{
  "n_experts": 16,
  "d_shared_expert": 0,
  "moe_layers": [0, 1, 2, 3, 4, 5, 6, 7, 8, 9, 10],
  "normalize_top_k": true,
  "routed_scale": 1.0,
  "balance_loss": 0.00264,
  "balance_bias": false,
  "init_std_router": 0.0151,
  "vocab_size": 32768,
  "norm_eps": 1e-06,
  "seq_len": 1024,
  "train_tokens": 325700000,
  "steps": 4359
}
Below are experts of layer 5 (counted from 0) of a mixture-of-experts language model. Rows are named router (the router's row for the expert), gate (a neuron's input weights, with its number), up (a neuron's input weights, with its number), down (a neuron's output weights, with its number) and show model dimensions 192-255. Each number is 200 + 40 x the weight over its row's rms, rounded and kept within 0 to 999.
Before each expert's rows: "comes before" lists some tokens at least twice as common just after its tokens as in all text; "comes after" lists some tokens at least twice as common just before its tokens as in all text. This comes from a sample of Wikipedia text that the model never trained on. Tokens count by the router's weight.

# expert 7
comes before: ".", " |", "–", "1", "°", "th"
comes after: " ", " (", ":", " /", " $", "°"
router,185,187,182,272,98,212,232,253,193,212,129,193,242,166,131,207,191,167,215,167,266,226,236,189,182,210,144,220,216,184,183,276,228,106,196,224,206,198,165,263,228,173,251,203,234,175,117,182,165,216,179,212,240,173,196,179,240,255,193,178,254,203,155,211
gate0,139,181,169,222,198,223,165,241,171,210,144,181,159,265,183,221,155,175,233,250,320,245,192,157,193,182,228,219,127,226,133,265,294,200,212,243,286,201,184,214,197,241,228,191,208,158,204,223,180,175,138,192,188,187,273,230,175,209,195,194,151,166,236,198
up0,256,164,223,201,258,162,213,153,262,165,233,224,244,178,143,235,223,234,150,152,216,126,209,279,167,135,212,223,172,177,211,193,182,231,192,185,207,223,198,223,200,77,190,111,158,242,188,180,161,229,162,193,254,225,177,230,224,196,197,195,255,199,204,185
down0,288,170,183,179,183,136,253,190,250,168,147,235,163,238,187,206,235,187,128,176,162,191,213,229,273,210,222,243,221,183,225,174,181,166,101,155,156,245,245,197,232,215,230,160,158,211,222,226,242,96,214,188,175,204,194,200,197,176,137,112,208,184,283,163
gate1,134,191,158,173,216,250,221,123,177,207,204,212,203,210,197,225,176,204,209,139,230,205,254,157,261,151,193,271,178,211,259,222,163,258,192,201,188,165,192,218,157,268,121,233,168,209,187,185,224,270,216,223,212,171,258,205,212,198,203,195,220,132,189,311
up1,193,200,126,226,227,279,230,217,168,232,178,184,192,216,204,178,186,188,123,255,156,292,175,300,184,244,143,237,167,180,233,231,226,231,196,148,194,212,249,155,292,333,195,214,197,210,186,223,173,197,187,214,195,149,246,199,219,199,214,182,219,183,217,267
down1,193,169,187,228,173,193,262,147,220,203,204,200,189,218,229,290,186,235,179,155,196,210,193,210,177,242,240,264,155,228,274,183,177,170,147,139,112,208,190,182,181,234,216,204,204,234,164,233,197,203,240,247,198,203,253,243,138,169,210,125,208,194,198,151
gate2,233,211,218,178,332,175,216,180,222,284,214,157,169,245,147,202,179,175,181,151,215,224,215,209,177,236,231,209,148,262,242,119,217,216,185,237,176,132,199,192,194,137,177,231,167,194,211,173,228,205,233,174,262,213,266,199,246,194,154,197,144,216,188,208
up2,167,223,199,206,235,154,204,123,223,251,208,165,197,217,140,196,272,179,282,141,222,229,151,272,195,236,251,261,195,146,187,113,275,227,244,218,186,174,169,231,157,198,82,251,209,209,179,204,259,232,144,236,166,221,302,238,251,244,211,152,250,174,222,225
down2,207,140,208,97,238,227,217,161,197,188,196,218,156,215,212,222,241,119,163,203,262,175,229,226,174,205,200,146,173,226,271,131,212,203,201,210,199,161,259,196,193,152,188,252,190,149,232,211,245,175,191,244,107,261,299,189,196,143,249,218,259,212,163,244
gate3,192,104,125,197,163,248,169,233,178,208,206,249,191,190,173,221,181,175,180,173,233,143,183,169,219,141,254,265,266,201,169,193,229,200,250,189,205,230,232,156,168,285,229,229,287,208,133,199,239,158,180,189,142,215,190,234,194,174,102,240,134,226,190,215
up3,208,176,162,257,210,216,225,170,283,199,143,173,219,198,201,120,170,169,255,210,205,177,126,228,267,227,187,244,205,239,174,219,245,297,216,161,128,188,229,188,130,181,232,251,241,193,193,209,218,126,164,196,164,194,233,196,163,219,194,232,232,176,197,263
down3,204,204,209,249,191,193,149,177,191,211,157,191,169,202,186,190,273,151,253,197,138,200,280,205,174,219,179,135,191,254,152,204,240,179,213,149,205,148,133,218,183,128,218,151,220,193,191,227,211,153,229,238,205,242,191,231,202,188,197,165,307,163,156,145
gate4,219,251,178,193,194,141,167,274,189,192,206,285,214,182,225,170,202,164,194,254,170,198,220,195,184,72,146,215,167,125,207,239,215,179,151,222,224,161,212,217,210,144,238,158,194,218,199,189,227,215,160,252,226,194,243,221,263,133,124,223,223,228,234,164
up4,236,225,243,194,158,126,222,152,172,194,188,212,225,271,231,255,204,218,269,148,211,211,142,159,196,153,171,238,215,115,253,183,181,169,181,204,173,206,187,273,168,177,204,193,173,230,217,161,150,168,154,233,246,222,240,266,264,239,167,159,221,254,233,166
down4,228,157,200,215,93,169,166,191,216,236,171,146,251,164,158,156,221,201,212,232,160,192,198,188,190,215,211,203,218,126,256,149,277,265,236,248,194,210,180,256,213,191,272,202,211,231,257,218,195,224,175,230,205,185,204,184,228,163,172,273,207,280,195,221
gate5,185,234,235,165,215,173,197,238,169,244,228,186,204,178,243,228,206,147,178,149,192,257,231,205,246,141,236,143,269,226,211,165,253,95,245,198,127,239,194,191,284,127,244,188,177,278,85,204,177,169,143,203,62,195,176,215,190,207,159,169,254,258,217,199
up5,189,217,282,232,227,151,188,274,254,250,255,309,264,230,282,278,222,164,221,192,182,209,243,169,229,197,201,161,213,219,176,192,244,194,216,131,262,217,222,200,215,172,152,188,153,223,261,221,205,190,208,237,144,160,175,212,155,215,258,254,190,207,248,215
down5,208,210,194,168,185,221,153,178,164,213,200,181,168,174,196,150,216,201,158,187,218,155,190,160,266,216,197,180,127,165,148,186,262,209,234,179,191,157,260,126,179,252,237,158,254,214,262,233,219,120,183,276,273,243,206,225,166,190,259,180,183,293,161,157
gate6,208,215,219,198,205,183,198,164,193,106,211,275,178,203,280,206,238,249,242,194,201,214,241,249,187,131,206,153,163,246,195,187,190,193,226,115,279,186,188,168,215,173,266,263,165,236,235,228,226,137,155,278,218,185,163,229,231,240,161,102,178,250,256,168
up6,237,224,228,168,247,227,153,209,272,200,219,157,215,239,247,220,231,258,250,220,198,225,192,265,161,101,234,122,194,206,248,141,166,207,178,98,243,253,202,148,162,135,200,191,205,260,225,261,275,142,217,231,233,183,154,156,190,232,189,135,242,250,236,120
down6,259,237,271,231,212,247,177,187,159,172,302,160,205,213,216,192,185,216,230,217,169,144,283,171,156,258,207,198,248,265,199,228,243,165,216,253,148,242,316,211,192,195,210,182,204,183,133,209,212,148,221,222,230,218,158,164,229,191,182,161,182,180,181,164
gate7,180,264,225,155,224,220,230,264,160,249,224,196,229,232,264,250,230,247,203,241,157,211,207,120,201,143,174,195,188,180,222,108,154,122,218,161,190,171,236,202,233,177,253,133,273,200,185,249,210,193,208,206,207,197,228,207,230,195,174,176,168,144,229,180
up7,196,222,151,173,207,261,210,186,250,148,192,232,172,115,156,184,188,133,193,188,240,243,262,223,201,253,199,185,266,223,152,275,193,228,139,286,212,202,192,159,204,123,162,188,184,180,189,131,226,193,193,181,205,208,235,198,187,217,207,179,170,231,165,172
down7,194,206,146,223,239,248,268,208,180,173,205,222,235,185,215,199,198,137,255,172,184,217,239,163,173,107,197,231,216,185,188,250,248,160,160,182,261,136,201,187,161,181,229,214,206,178,269,210,235,188,192,168,240,172,201,133,117,206,218,206,232,209,198,289

# expert 11
comes before: " |", "2", "0", "5", "4", "6"
comes after: " ", "–", "201", ".", "200", " ("
router,224,123,207,272,236,190,226,228,201,241,223,192,218,252,194,152,170,155,205,226,187,220,148,152,183,184,185,189,162,154,150,171,202,238,271,196,213,180,181,202,177,148,161,209,229,215,279,166,107,216,146,232,213,154,210,174,222,229,228,200,257,198,210,170
gate0,202,226,212,205,205,192,212,221,203,217,99,179,227,212,235,168,241,241,285,248,211,105,207,167,205,201,221,179,182,207,192,128,193,232,146,178,228,141,146,110,203,199,199,186,263,103,191,223,191,198,177,198,222,212,228,169,137,187,165,200,222,205,244,236
up0,212,225,202,237,177,188,224,145,169,178,201,177,240,249,224,135,201,186,196,188,139,189,196,215,222,237,171,195,117,198,205,302,206,171,256,195,159,287,191,249,156,183,126,239,232,125,197,189,139,230,189,195,245,232,220,179,146,242,229,245,209,246,195,175
down0,213,246,188,200,285,237,139,172,214,228,204,165,215,158,180,259,174,225,229,145,168,160,194,210,165,152,211,257,203,205,193,182,247,143,183,239,206,242,110,211,266,166,192,136,166,203,225,194,245,305,200,107,182,215,150,204,188,264,272,269,245,175,150,204
gate1,243,127,247,182,174,220,191,162,192,148,230,302,243,196,203,202,225,197,165,94,228,200,214,166,194,194,210,185,145,141,256,168,264,196,227,160,144,241,187,180,141,126,208,288,279,241,217,141,190,167,121,202,250,293,250,199,120,167,185,228,266,167,183,208
up1,131,156,176,202,210,202,193,156,201,184,284,193,109,212,224,201,236,226,169,187,206,158,211,174,252,198,165,231,213,186,154,141,109,214,209,215,129,107,229,220,197,204,217,227,167,260,215,173,172,242,196,225,226,239,240,188,222,179,182,215,203,148,226,237
down1,187,240,168,196,160,176,174,232,218,126,166,240,212,207,259,254,255,175,153,229,207,204,223,177,217,219,173,190,182,234,214,147,198,189,258,206,200,203,203,206,158,233,225,117,97,187,156,145,180,259,211,197,121,190,250,242,228,218,198,168,233,170,257,169
gate2,165,195,199,210,152,197,221,142,248,205,141,242,263,249,241,207,223,237,188,164,204,213,317,188,236,236,209,175,245,169,212,218,250,307,209,184,200,239,178,143,262,193,276,286,253,189,262,132,163,184,225,197,202,211,203,224,261,172,208,128,118,136,252,143
up2,145,176,203,231,203,198,168,199,163,139,174,231,191,205,256,165,249,220,200,218,188,249,206,173,220,189,220,153,180,202,146,210,216,154,238,205,215,167,217,251,229,215,142,190,202,214,207,148,223,212,215,243,200,197,184,169,244,111,159,149,201,218,260,188
down2,201,201,143,167,213,157,162,242,257,171,228,162,244,157,230,177,229,213,276,208,242,244,121,256,161,165,227,262,165,194,206,168,191,218,239,202,249,184,126,183,247,203,109,209,167,165,233,169,195,116,186,233,193,171,174,175,178,170,163,295,220,207,240,284
gate3,219,197,232,218,179,251,185,250,194,225,201,217,227,123,187,136,211,189,189,211,266,210,180,231,242,271,173,142,197,206,223,254,190,175,139,229,182,118,212,238,251,245,218,239,211,140,196,187,140,131,196,195,161,196,293,164,172,215,212,142,246,180,225,254
up3,222,196,221,178,173,187,191,210,190,176,277,132,158,188,216,252,197,185,160,222,210,186,217,156,218,300,172,207,163,185,169,154,183,154,253,216,239,105,164,235,213,247,248,158,180,215,200,176,286,170,117,290,146,226,155,253,245,178,150,206,200,206,178,269
down3,204,132,139,243,153,186,126,229,196,171,119,270,163,200,171,209,267,202,236,168,228,182,227,186,287,197,150,244,164,196,155,183,214,217,249,187,232,204,222,176,201,245,228,173,224,291,186,167,175,160,196,249,231,194,213,203,245,227,209,243,174,233,256,187
gate4,259,214,198,232,162,207,228,147,247,234,181,210,283,185,191,176,269,217,193,243,235,249,233,246,243,182,239,219,279,159,184,211,238,191,178,180,202,232,206,217,262,219,189,284,170,183,171,186,201,173,227,201,210,132,241,145,156,107,208,153,160,177,211,171
up4,193,180,180,146,211,254,213,232,143,173,152,210,201,197,198,220,96,166,235,213,182,149,200,180,238,213,184,140,176,245,208,230,252,192,209,166,206,236,226,191,225,190,207,105,160,195,243,271,183,198,192,129,213,178,234,232,186,164,175,251,208,244,192,243
down4,142,163,162,164,181,232,155,269,200,210,226,201,174,220,150,194,218,127,256,199,159,199,261,209,230,287,226,178,209,273,118,187,199,218,226,214,86,134,254,233,141,268,166,241,214,217,186,189,188,185,157,197,175,242,221,189,216,221,246,251,201,176,187,274
gate5,144,231,269,242,169,222,234,135,186,237,241,97,196,227,178,239,202,178,244,192,144,170,228,187,241,199,190,228,195,127,221,176,211,240,249,275,155,172,177,223,217,243,197,169,240,214,185,148,189,249,163,172,156,210,187,226,179,217,132,187,141,226,151,149
up5,170,195,224,178,270,230,207,157,162,201,248,234,117,155,223,185,207,225,219,238,228,81,154,201,230,200,197,134,194,200,213,151,158,199,153,246,168,166,218,199,172,166,187,184,206,274,142,170,176,192,225,250,174,199,162,204,209,171,246,180,195,296,199,186
down5,169,210,177,180,104,214,157,153,176,264,229,193,237,184,185,148,200,126,123,176,258,140,240,107,132,204,179,219,233,200,208,238,285,148,218,246,248,249,217,177,257,201,208,156,238,117,191,218,240,207,138,267,224,164,194,232,229,200,210,229,201,190,224,196
gate6,183,123,141,144,164,190,92,275,251,239,205,170,198,277,227,188,211,130,88,197,209,142,178,142,190,227,195,219,221,212,249,210,241,204,169,176,204,199,240,222,160,253,288,221,236,155,273,239,257,164,177,193,139,189,206,157,289,225,224,182,243,150,212,217
up6,200,219,228,173,204,164,161,286,208,172,178,188,145,125,175,166,187,182,188,143,205,269,179,245,190,200,173,233,212,140,189,219,191,170,154,214,273,196,284,181,262,223,271,276,182,227,193,281,192,203,261,151,271,180,165,257,172,224,223,186,196,205,180,225
down6,163,218,223,186,182,218,137,218,190,254,191,183,196,187,171,239,214,179,184,170,260,164,199,183,179,237,190,220,259,206,184,232,153,146,258,138,173,197,188,166,202,185,207,240,248,95,219,200,192,155,111,300,178,248,146,224,158,212,166,179,257,144,130,178
gate7,223,188,213,212,171,233,195,258,223,213,149,164,155,176,223,200,137,147,203,211,220,165,180,219,200,150,271,205,200,145,255,178,194,203,154,126,128,175,146,194,283,226,182,170,204,153,224,215,225,179,227,186,229,176,252,153,189,145,181,228,231,211,193,258
up7,276,186,196,198,246,120,175,135,244,174,120,263,252,254,180,204,217,195,252,193,135,233,180,230,202,126,186,164,186,194,164,183,199,240,220,247,227,147,208,173,245,127,184,199,250,235,224,104,242,236,130,213,140,171,204,144,273,185,225,258,214,132,225,172
down7,260,169,259,152,203,202,194,229,214,225,190,162,216,199,154,194,247,179,189,218,196,178,243,170,222,172,243,251,217,173,198,164,197,249,216,199,154,191,247,190,215,172,254,173,237,154,156,175,213,213,156,173,248,219,213,172,255,266,202,186,192,171,256,208

# expert 3
comes before: " of", ":", ",", "\n", " in", "==\n"
comes after: " the", " a", "-", "==", " his", "\n\n"
router,171,206,218,220,211,154,209,159,214,266,259,156,177,217,232,281,198,221,176,235,244,280,276,311,165,257,166,215,237,286,262,255,250,226,247,146,168,170,243,241,235,187,193,175,161,267,249,273,193,227,181,210,155,203,249,255,228,218,196,244,197,235,179,195
gate0,243,225,216,97,190,177,131,208,130,261,236,184,128,227,218,157,237,222,146,181,239,237,203,199,201,268,154,175,198,253,199,168,148,152,210,182,218,188,184,176,234,246,188,169,161,178,209,241,259,202,167,208,215,205,182,148,155,175,163,146,238,188,184,158
up0,231,142,203,176,241,215,228,226,251,155,208,192,243,192,173,182,177,187,258,213,209,159,121,153,215,148,258,293,198,103,180,197,275,256,150,261,170,201,217,136,228,139,174,198,232,179,186,195,146,231,144,137,176,145,201,202,216,208,189,228,148,211,181,229
down0,214,177,222,234,199,164,173,250,143,201,169,161,123,208,161,199,263,303,231,196,214,173,159,204,126,198,183,144,134,271,253,207,143,200,190,232,195,214,167,206,185,170,163,248,197,92,189,120,216,257,199,220,184,211,281,249,203,145,224,190,241,250,216,181
gate1,201,201,196,115,186,205,107,181,251,188,264,267,217,244,241,140,200,170,201,204,188,157,225,146,194,219,145,269,200,159,224,202,141,138,198,153,191,262,196,196,243,168,193,229,183,217,223,207,211,202,238,200,210,211,114,177,209,164,145,211,207,222,146,146
up1,177,109,239,255,263,142,234,183,188,190,164,218,214,190,141,164,200,168,229,216,226,247,231,211,160,156,194,157,207,154,185,196,195,202,193,200,155,184,208,164,107,179,238,170,181,184,226,160,176,193,185,219,205,206,234,222,184,151,192,203,254,120,195,157
down1,199,159,182,238,219,172,174,192,247,220,197,135,297,228,204,187,156,182,159,272,253,119,174,202,176,134,197,177,232,235,220,148,185,187,199,147,156,217,274,223,199,102,128,217,260,158,309,180,295,181,168,222,184,117,243,220,197,161,194,226,221,244,210,163
gate2,188,207,222,228,189,234,211,204,163,173,235,159,177,186,285,178,206,224,184,237,142,103,215,168,198,237,223,215,196,278,232,259,203,204,182,273,308,228,178,233,206,217,176,190,155,229,265,267,226,211,202,264,191,217,186,217,186,183,194,142,196,271,203,162
up2,184,160,209,225,173,186,191,267,95,190,192,179,123,188,239,227,188,220,128,231,154,113,208,162,153,175,183,171,211,273,219,254,182,135,174,272,197,228,196,198,234,248,242,196,171,157,236,210,190,226,221,227,233,265,187,194,187,162,141,169,204,213,206,210
down2,241,137,171,180,201,252,176,181,201,231,185,209,166,170,240,163,224,204,166,246,170,210,241,192,181,246,257,178,145,252,280,186,163,75,240,224,167,166,146,178,145,214,153,200,145,211,201,151,221,161,214,274,237,227,210,248,76,265,113,219,167,245,216,166
gate3,162,122,180,223,192,224,215,228,211,150,166,187,223,171,306,250,236,213,191,256,220,182,216,162,201,217,203,195,144,229,165,150,227,261,182,179,227,210,211,236,148,266,195,249,211,173,174,257,149,167,225,180,190,203,206,197,178,249,186,223,175,187,209,182
up3,222,158,192,223,218,169,230,222,186,194,177,202,202,200,269,196,154,230,220,231,156,185,174,235,174,249,189,177,222,244,177,157,201,220,189,237,260,155,208,200,177,237,183,222,238,176,213,199,280,155,210,157,128,165,177,249,201,217,187,258,217,231,193,173
down3,220,151,183,179,158,230,268,246,207,237,197,233,187,298,157,267,183,191,189,232,208,185,219,152,201,130,173,168,178,160,181,230,199,260,99,204,188,205,202,198,244,248,202,125,161,227,155,298,180,241,239,203,215,195,194,203,195,250,195,225,236,167,108,228
gate4,278,190,221,171,115,172,118,218,136,204,205,180,202,157,256,210,206,146,158,230,140,244,226,232,174,261,205,210,178,242,167,176,184,259,216,235,197,189,213,184,192,184,209,192,188,209,157,139,217,211,162,227,131,156,144,241,201,171,261,184,184,235,180,210
up4,256,272,219,243,261,260,187,247,188,176,239,222,122,227,195,192,229,208,199,210,187,199,180,201,185,207,152,177,266,212,188,175,219,196,217,308,281,111,197,223,155,153,268,235,186,181,184,154,244,199,167,133,256,227,199,152,201,261,249,273,231,219,204,217
down4,246,180,225,178,206,228,169,287,168,206,284,252,188,199,194,183,195,173,233,217,220,211,219,255,163,228,268,194,205,238,120,182,179,132,187,247,169,177,196,203,177,186,187,218,204,217,208,186,217,188,215,223,270,148,243,191,221,186,177,212,198,215,173,154
gate5,153,227,158,208,218,161,197,199,247,139,240,162,235,127,156,306,198,198,194,233,253,219,160,221,161,228,163,210,212,265,206,152,265,246,218,132,224,212,224,235,141,206,231,125,252,215,243,253,251,223,168,229,187,173,287,206,200,177,207,264,161,214,203,203
up5,120,171,266,205,199,205,210,211,243,214,245,239,172,214,205,281,92,196,202,180,273,149,140,147,218,179,272,239,180,201,186,223,154,191,193,234,197,116,257,237,242,287,202,206,177,242,172,187,178,174,170,202,180,163,146,172,131,157,233,163,184,218,185,204
down5,189,153,153,176,250,181,237,137,201,223,338,297,179,207,160,219,172,251,204,200,225,193,191,302,202,173,149,118,216,180,241,168,219,117,162,144,112,205,205,165,242,232,151,163,216,285,230,166,209,184,211,173,172,222,201,196,211,193,204,216,224,143,168,267
gate6,187,163,230,157,229,265,186,142,223,195,260,230,187,206,166,303,175,200,168,165,266,192,194,177,216,161,176,242,241,191,163,158,206,239,163,244,217,141,184,233,179,193,180,199,213,192,193,210,199,249,192,237,174,228,161,200,271,154,259,214,183,178,163,212
up6,180,147,212,174,214,150,244,109,267,202,241,203,238,178,153,276,200,194,149,131,282,207,211,185,213,157,164,265,179,228,139,164,254,183,162,271,210,171,162,203,167,169,181,192,157,217,199,193,196,195,198,148,167,208,160,231,272,212,238,234,178,157,125,199
down6,170,177,219,199,140,156,199,160,211,246,244,217,242,277,136,223,211,193,137,189,212,170,165,201,242,230,155,143,170,206,227,219,245,162,185,184,205,186,232,178,225,214,149,133,178,211,192,194,199,156,175,254,228,225,228,182,199,110,174,249,147,228,173,238
gate7,170,167,245,214,201,224,143,217,158,181,213,216,222,234,128,161,183,137,232,200,267,167,131,216,228,223,257,231,147,196,245,162,170,120,177,201,185,215,151,232,174,244,236,197,187,172,266,100,163,212,194,159,197,261,177,156,180,253,158,301,189,108,194,230
up7,224,176,188,178,208,222,176,178,161,265,269,210,146,209,251,231,218,179,167,198,185,157,187,137,149,267,153,163,155,185,211,90,165,196,205,177,206,190,174,179,206,199,203,90,196,160,193,232,224,144,191,268,231,217,193,189,122,156,148,239,222,253,252,218
down7,181,163,259,179,167,244,177,170,213,169,211,155,224,202,197,178,190,191,154,211,192,150,207,113,173,176,213,213,179,221,200,136,139,236,209,183,235,254,255,204,164,233,246,223,190,123,307,205,262,184,252,206,236,198,164,238,182,252,205,158,239,194,230,191

# expert 12
comes before: " ", "201", "200", "202", "199", "198"
comes after: " |", " |\n", "0", " in", "|", ")"
router,297,243,270,244,158,156,174,165,214,199,202,184,177,282,249,195,174,152,239,94,269,187,281,222,172,245,188,168,245,140,157,174,250,183,181,222,184,219,172,198,175,213,248,244,204,129,206,212,178,223,212,213,253,222,213,234,186,202,208,149,152,206,258,178
gate0,160,162,233,267,203,230,133,195,190,269,152,241,251,134,144,276,221,88,230,203,176,121,234,105,168,170,227,227,200,136,176,197,180,203,164,179,160,103,218,255,135,237,159,261,248,204,177,185,146,195,188,197,235,179,232,165,248,193,221,217,290,190,204,225
up0,223,176,217,247,203,206,121,158,234,155,148,160,184,201,233,254,150,169,168,238,228,190,195,156,230,215,147,152,313,264,179,286,261,217,196,199,187,168,194,158,195,189,204,176,214,189,165,225,236,152,151,145,156,190,232,186,226,216,234,280,217,234,190,260
down0,219,180,151,224,204,151,150,248,204,122,115,167,182,227,215,187,236,179,222,156,215,162,203,177,88,154,222,196,212,189,196,214,167,188,198,206,145,174,227,245,216,229,268,227,181,226,179,110,249,238,206,189,240,235,214,242,164,186,121,152,223,178,148,188
gate1,189,216,228,169,176,184,243,189,237,146,209,199,203,214,191,202,171,253,180,156,216,251,176,153,221,241,189,212,156,183,152,165,210,178,288,205,206,237,195,248,209,186,161,214,193,159,122,198,205,132,143,169,254,233,181,238,221,233,142,279,230,229,177,172
up1,197,229,228,213,319,232,147,201,212,203,194,175,166,239,210,215,136,175,196,210,218,165,188,209,159,205,167,207,131,165,204,156,111,157,229,225,152,204,209,205,193,159,174,163,238,210,215,226,222,187,209,257,200,220,216,226,152,208,186,197,218,174,185,194
down1,268,208,234,214,84,176,84,237,226,188,275,172,224,212,140,186,121,165,209,214,242,236,219,248,176,228,241,194,214,202,143,192,178,180,245,190,145,210,186,254,179,170,229,184,168,195,245,240,215,182,228,251,230,201,211,231,138,181,194,228,266,223,203,241
gate2,250,199,154,165,176,205,173,198,205,182,165,265,211,240,229,174,207,201,227,182,224,153,301,225,210,157,159,202,196,175,273,241,217,180,152,229,251,149,268,205,217,179,150,136,224,193,246,189,234,74,220,157,247,154,169,138,165,198,264,220,238,205,155,196
up2,194,146,284,200,226,138,224,185,227,251,157,233,207,218,219,160,171,210,239,197,214,193,259,174,230,204,148,208,161,190,157,156,156,207,155,185,228,197,292,172,205,151,225,205,159,238,165,293,209,217,225,217,158,106,149,145,208,157,179,248,185,238,114,218
down2,129,124,238,245,205,197,186,283,104,206,218,200,206,116,220,213,178,202,214,195,227,201,133,265,166,204,174,198,130,160,232,191,253,233,267,240,209,188,179,193,203,173,161,303,223,190,233,197,174,133,228,228,173,166,181,177,213,201,204,197,184,200,171,156
gate3,134,169,198,197,168,256,212,193,233,161,143,241,208,235,170,186,202,204,215,189,208,213,228,195,223,220,207,238,131,232,218,175,115,142,175,214,243,201,177,175,288,209,159,200,222,202,218,125,213,199,167,137,202,302,190,208,241,172,151,212,184,97,238,140
up3,269,213,143,171,197,186,212,223,165,187,146,279,194,205,114,205,214,167,222,230,243,312,225,160,204,241,250,148,212,190,185,197,152,239,279,212,158,186,257,160,140,176,166,152,210,311,259,173,139,179,224,196,128,233,214,251,159,213,263,240,182,223,158,206
down3,216,239,223,167,190,190,226,218,164,180,233,191,257,196,116,155,225,194,203,270,194,221,211,176,219,204,200,152,108,225,199,172,219,218,188,232,206,196,267,192,153,134,165,181,203,214,250,121,271,192,314,196,153,232,253,245,136,177,229,148,242,207,274,183
gate4,245,220,258,187,138,209,224,235,150,148,246,183,187,256,273,161,172,178,222,193,214,181,200,150,151,293,213,235,161,202,183,179,177,153,205,287,171,174,236,196,224,283,132,219,237,177,252,203,168,296,290,215,243,236,164,166,172,213,196,154,185,235,170,218
up4,130,191,169,260,171,222,174,212,275,242,235,167,141,168,245,210,174,204,225,228,211,225,165,144,197,238,243,209,301,247,233,275,149,201,181,175,166,223,145,185,149,257,273,186,242,190,205,127,212,256,107,210,207,243,178,200,162,256,181,136,171,218,229,224
down4,214,189,153,200,205,264,236,196,182,201,228,296,221,132,234,179,171,241,143,196,163,248,276,206,231,179,198,203,222,234,235,253,174,186,206,217,178,152,227,201,198,165,205,154,225,210,167,153,191,176,203,231,190,202,120,221,137,242,249,206,187,178,253,198
gate5,212,142,193,225,133,197,245,170,183,202,226,150,174,249,220,162,173,191,190,137,222,189,243,219,220,196,134,113,196,247,268,198,266,173,186,155,176,233,214,204,191,191,231,173,157,188,216,315,144,234,187,218,82,225,242,162,153,133,253,221,170,156,188,224
up5,222,177,211,155,186,203,166,179,210,210,152,188,198,174,172,224,245,242,232,121,163,236,231,180,224,261,252,262,161,147,192,264,176,258,245,174,170,189,162,233,209,205,245,303,250,227,90,102,299,155,201,179,243,259,229,186,226,248,170,190,239,182,206,214
down5,216,252,213,145,207,116,240,208,242,169,139,264,229,274,228,206,223,257,141,147,218,239,120,209,248,238,221,292,249,187,153,241,175,197,216,169,168,213,233,188,199,225,164,149,187,202,252,175,217,219,175,183,243,165,179,205,141,185,167,145,200,197,158,244
gate6,200,215,245,171,209,150,201,169,239,210,166,237,157,141,235,209,212,166,147,203,234,288,236,235,178,234,161,163,221,156,203,202,256,168,252,239,170,137,252,200,217,199,190,289,167,208,201,254,213,175,215,215,247,150,227,190,231,257,209,192,231,241,216,155
up6,127,215,260,214,185,226,259,132,273,208,265,106,228,232,180,187,224,313,141,214,197,150,221,218,217,222,200,181,167,203,180,210,231,128,243,242,177,151,217,274,256,191,232,286,143,157,149,189,218,185,136,266,197,263,281,203,116,255,242,200,227,179,181,138
down6,187,217,87,241,159,223,240,151,222,205,143,220,246,159,116,208,214,148,187,252,262,211,213,176,208,237,178,208,229,260,162,253,207,168,148,225,215,256,256,184,202,249,261,243,230,227,189,223,220,179,209,173,206,155,223,182,181,231,191,203,203,198,199,234
gate7,236,240,174,237,220,192,144,235,210,220,199,244,190,232,109,286,109,180,196,226,165,149,217,179,170,185,186,124,158,101,201,205,166,254,196,209,183,158,187,226,279,239,253,209,289,215,261,250,235,196,280,178,173,177,196,213,221,203,203,148,178,120,175,230
up7,188,225,174,256,125,156,174,217,235,277,194,151,190,227,168,232,147,147,189,129,178,196,208,228,151,165,159,151,196,108,195,175,238,235,207,196,179,185,183,270,202,254,184,212,196,284,205,230,229,217,235,191,174,158,236,186,207,226,219,152,195,173,185,194
down7,179,218,199,228,189,140,193,195,221,183,172,225,117,226,196,185,155,148,191,175,216,168,177,199,203,144,182,189,293,163,180,188,207,207,217,156,139,120,276,174,174,165,240,194,162,228,161,213,260,225,189,169,200,117,167,209,98,145,208,238,321,285,204,222